{"num_hidden_layers": 16, "hidden_size": 256, "n_experts": 16, "experts_per_token": 1, "d_expert": 480, "d_shared_expert": 0, "hidden_act": "geglu", "moe_layers": [1, 2, 3, 4, 5, 6, 7, 8, 9, 10, 11, 12, 13, 14, 15], "router_score": "sigmoid", "normalize_top_k": false, "routed_scale": 2.0, "balance_loss": 0.00274, "balance_bias": false, "init_std_router": 0.031, "lr_router": 0.00186, "num_attention_heads": 8, "num_key_value_heads": 4, "head_dim": 64, "vocab_size": 2048, "norm": "rmsnorm", "norm_place": "pre", "norm_eps": 1e-05, "positions": "rope", "rope_theta": 28600.0, "rope_fraction": 1.0, "qk_norm": false, "attn_scale": 0.125, "tie_word_embeddings": true, "parallel_block": false, "init": "normal", "init_std_qkv": 0.0182, "init_std_o": 0.0, "init_std_up": 0.0182, "init_std_down": 0.0, "optimizer": "muon", "learning_rate": 0.00998, "lr_mult_qkv": 0.5, "lr_mult_o": 3.0, "beta1": 0.9, "lr_head": 0.00581, "max_grad_norm": 2.0, "warmup_steps": 200, "schedule": "wsd", "decay_fraction": 0.821, "decay_shape": "cos", "final_lr_fraction": 0.0, "batch_tokens": 131072, "max_seq_len": 512, "doc_mask": true, "train_tokens": 510100000, "max_steps": 3892, "dataset": "wikipedia_en"}
Below are experts of layer 12 (counted from 0) of a mixture-of-experts language model. Rows are named gate (a neuron's input weights, with its number), up (a neuron's input weights, with its number), down (a neuron's output weights, with its number) and show model dimensions 0-63. Each number is 500 + 40 x the weight over its row's rms, rounded and kept within 0 to 999. Numbers have three digits each.
Before each expert's rows: a language model's description of what the expert responds to. This comes from a sample of Wikipedia text that the model never trained on.

# expert 1
What it handles: Second piece of a split word, mostly y after s, plus word-start pieces like st, co, p, inter, as in s-ymbol, St-evens.
gate0:468452422541506452477444536541464505435523492501470493447536483531520413437537512476537504588515426522587520621548540471461547523548530483472498485513505504527570554493533478491497459555453495
up0:443469506457518432468474494536554449505436451384487586498489491502446488435482501472494516513461552454475499525463522534467398560494504502450479575525484555457484421490496516539455563535489508
down0:439457487520460500476597506457553506523450486461462457528472447462444472509621524504522507580565480463441538502513512445559504529532466544491515567489491461475553492521431480501513559505529479

# expert 6
What it handles: Syllables inside Japanese, Chinese, Korean and other non-English names, like Iwata's wa, Kō, Ka-, Ko-, Ma-, Ya-.
gate0:465435530474467536475542556531548454483496523481519514433527547464459518462404483467550490414524516431439477464471496473467530527615486540493438522502546507492472585544512509418512533514573552
up0:499533514402487473472566548523559457433513485492523522504498529486455550479417539531508479450528494394463509468501522439576504504584581566486438517554500432525468519537457500510472503498551552
down0:457476474521510499441505538488459511432377488505403515499480486452484496510540581433477489420525451485568482517573496482485496499441411497549485414481524484485577469519444536425497442560436460

# expert 5
What it handles: Prepositions and auxiliary verbs in running prose, such as in, to, of, on, was, has, been, into, usually before the or a.
gate0:468516506502510458470493459485510524507499466446485537518510533518496480486502488482498483485532529439475569449487514527505438465522500411546505455579471507503479479517481412516464523490493536
up0:472489540445590490465456510498572582519464510427499477502509517482482487458452486489612462517488504537477549477441528445528485474541465428464518495503437456562448513544546488496467441450504496
down0:473508554521514480493549545490436484483522454533462508408490538459474470522542528463471535434481603504509495486493455489485450516535433556491487511488456514410523595472504536510509469530497516

# expert 3
What it handles: The articles a and an after is or was, and dashes opening infobox list lines such as Weight or Position, plus unit fragments.
gate0:440504561510424449526540533542544464471517487530536507454545525449513505411461494541480467538477490482503445575518490518475552487539478438547491512526479473468540510467515447547493584405527571
up0:521575548552445529612550452589538481452519469473452439487573452515429492423473486530439507477517521495509478490476491554466556517504545511451494507525401516548525449484463531498489500522496562
down0:541550427531512481420538569449549478533447484477515557477492536471483426569492461494586464509492496518440480563568474514530464512488436499470513486565487503470517450516471447445483507499517509

# expert 14
What it handles: Pipes, line breaks and spaced numbers in Wikipedia tables, such as vote counts, percentages, squad statistics, track lengths and MPC · JPL entries.
gate0:486520462499506451460493431480417562397522501547543429521533536512500515543489483502525515486471506447478572563508494434480522455519528541482573481502467476476536478555524494495542494501529532
up0:443572525499536465490496465522512525418504514537574395492495466456499492557530467469443534548520461455550550508522565403423528505512491465486553442526518561507535475556467459577516512550553518
down0:418458502404475482480539483519468473610500502427493552500422502544517450491433465537513481437498503430503424470496430493498525472488566443531458482533567600475475610538448439564565601476537535

# expert 8
What it handles: Commas, especially between place names (Cincinnati, Ohio), plus and, the, which, that, known, named, and verb endings -ed and -ized.
gate0:490510460507534490538463485518452483488473521551472507581496508500502510511541560467541507467505517545564463474432521501484469451538436484509550471441479526541500563492551465569460504525461466
up0:488536503484527468508545515484571512518491434481476484550532468525445422458569551425493541441484555509468472546459511517526533504454508499537471588464510448412593545455522523515444549513417533
down0:557445527502490501581536517483468480474526523489531490555535544515512555492409386523481450537526479459492532509503425472577455500584469512508481455527539507500476470575516439436507446521455467

# expert 10
What it handles: Middle or opening stems of common words that take suffixes next, like ex- in example, mill in million, mark, app, design, com, creat.
gate0:507507498476574552508517468513500444532548444494499559474540493479523521456516509454473420438551475470510487451593559483509473476523517548481492515461501478519498459526579482527530461524497471
up0:477502472499422512447528505430508547468450498501443576540471495576505530499479459571446578542477530630512449531487468498425516508526494508495523522553500512502487507439491517472524483489518446
down0:527487523558549459487446575472559460503468527457513497559490528490537472493548509458517483560470529559532536442491462449524446478497468549527481516529530535509506532450444557522505452511420539

# expert 0
What it handles: Last word pieces of personal and place names, like Ferra-ro, Esperan-za, Ise-lin, plus sentence-ending periods, "==" and line breaks before headings.
gate0:547514458507493558499393531516546475442415492531468585478524415518479525431574443481472506464447555482488478520512455488485446493465483544533531481531518567536523504517542505484503599469548504
up0:487451556489484467519389505475520559569505562514515506533464528480471517549544539512491591491543496471517497481551492535476496460598506508524535474558508517477520486487520499495497465560479511
down0:549547492464514574456533519459530511516503484467484548496559478496493468495559501495557565471510425541570435485515438458546421481509459535503533509471486480481412493504521510427526534486567470

# expert 2
What it handles: Word-final pieces that finish nouns, above all plural -s, also -ities, -ations, -ers, and whole words like people, women, children.
gate0:545506519464434529577511435495535441490531467523460464465490581436484487533503477533464534483488460502444415460457486537491566391497523478399498501521415506464487518575479460471500491539553480
up0:522538495438415422577533468489506483496492525522474463481465530427511449567489443523497547489487557513515437491530490538516537480455560460499522471522510556490560537534489476501441455530499520
down0:473520470515544474513545610508536529394507541470482543531423503551485447460517416490444462501519533487497550510491527525505522534529458479594505376409527519558556453483506411416470454485552444

# expert 15
What it handles: Single capital letters inside acronyms and country codes in tables, like AVM, BRDC, ENG, SWE, plus first capitals of names.
gate0:434559504537486484479501505510468496570494549544497481421503524596477489461506477527543572497581494452494574596453447506498578559434516463483469577482517546499460510492456490552537535480530461
up0:481523506598451414507498527431542528472521556496590476488484469567491472562457542545455490500482497538519500538566547534542486492487544448455469490477486557459474492538465469448534428518598524
down0:500397502517452472530489521516492584548501525519481497503609512436440517527521501457534478450470462533399518418474526558460474504508523505496506453589481528553517435506485472500435480513514555

# expert 9
What it handles: Opening or middle syllables of proper names and words with r or vowel pairs, like Ro, La, Mar, Bru, or, ra.
gate0:488451529437459474542435500504504521537501476542469520443511428518494440538534481596458468415521512440462435484555553511574512452492537516520557467539482453485506514480430457470513529486546534
up0:512548507587497578478532520518476510553516479495464447599490482484499553400425467481484521534425540553493516519466469472498482531478450448592494521513508559533549459454566572461527461531463514
down0:553498520503547521498456528496554523563509476566481502461528484486598521503579517399507437430557484432479519507495520547513448471546498533516504547483429579572539467447525505498529520531524500

# expert 12
What it handles: Single vowel pieces or short syllables inside words, like e in inefficient, se in research, a in thereafter, plus coordinate digits and stray bytes.
gate0:467529562485480514505471523555554475452422468513497524503478478519444507497515511486486493529489467470548568470553504468493505494462569536496495529549548565488537551610511494515499490472458476
up0:565557605464411452510501467527557575451523492504482489524408454528459516504494532439489431497538449478486561470478547509534540502451499583519524535524614483484560462568508474506472489469554555
down0:494506563532512521447540542486481503526563475420521476510545442531509468547544448544542415448496497486509508577520510641498459521525481479541499479459486484536530438535462418496504521466444563

# expert 11
What it handles: Possessive pronouns his, her, their, its, and born, ages or years in biographies, like aged 60, 9-month-old, (1990).
gate0:509483465448572484518530476502502557540525534483444518566503528476526564463552535538448470529459529515498516435471556517469495507440488399485494386527482499455512485553513512519537450487516505
up0:493501458478538474538530484516512530517485459448470494484467501500492505517597522597504477571502535554491505431494517454506513500456532424462479431548436488504473480538473499517420522532491535
down0:531487463477503491510448480498503541527481582437491579561525496434566471552460456461491488496510449490492546400476530532486592418568510514539523462542569486488527541540380558532464472511491553

# expert 4
What it handles: Opening pieces of words, chiefly the prefix re- (referred, replacing, reopened), also con-, pre-, trans-, sub-, al- and Al-.
gate0:481471532520482553525517515504538473478560490482514500497503525494516424537502505481469459533501552436546531459456544526546481486471495446462484478489467492508534452540514438504597525548484490
up0:458557451550493424546557482476427494507469545523406476482513453449452509475519538506491534546548518558480456525533477471520530449582533480533520482512565515557531528439535580462414454431527499
down0:535541504464500416517429570533578505464489552512529523481488478501447417522430519557571481511533526505520459483537541507436502469495526561516367422447531510517462528496535525501509522504505495

# expert 13
What it handles: Single letters or short pieces right after a word start, such as t in con-tact, f in framework, F in Fontainebleau.
gate0:413506434520529465440567481459559459453496511550521530462541525540578516429450522561428472438457482500537485476551517492519452535452517519602463588541488501524501456505572477498435534549470462
up0:524534543500455466547515470483510464427514527513518474509521555523453543483532398537504513541422527403501503507528445496438553485490504473454472512508454477521549508424437541443490405464460541
down0:476475516367540420470484519483452512454481570522397445515460521501516446557428467542517467523488493511465520521536504502479539498412492423528552518546489517479529421498522449437503548486511572

# expert 7
What it handles: Bare space tokens and pipe separators in wiki tables and results lists, plus numbers and Win entries in fight records.
gate0:554496511564473395551590481490510513409465515499559570509490471563507496476495491508606454499492555515543515480457471510463504477401503457448500367564541398498486532521528475572468487494460507
up0:520459507566492448571547489514542517477485484467539509499501496576509480494465431518573448462507566527470559485482469507479515427435494486443545417484582438470508523469550500571508470403458480
down0:439534432544493549563550535558547538507529560509492448486484480510482479540529460586502465485502410568500457470429546471505566500530525547538527527531503477446523473423527527599517559518567458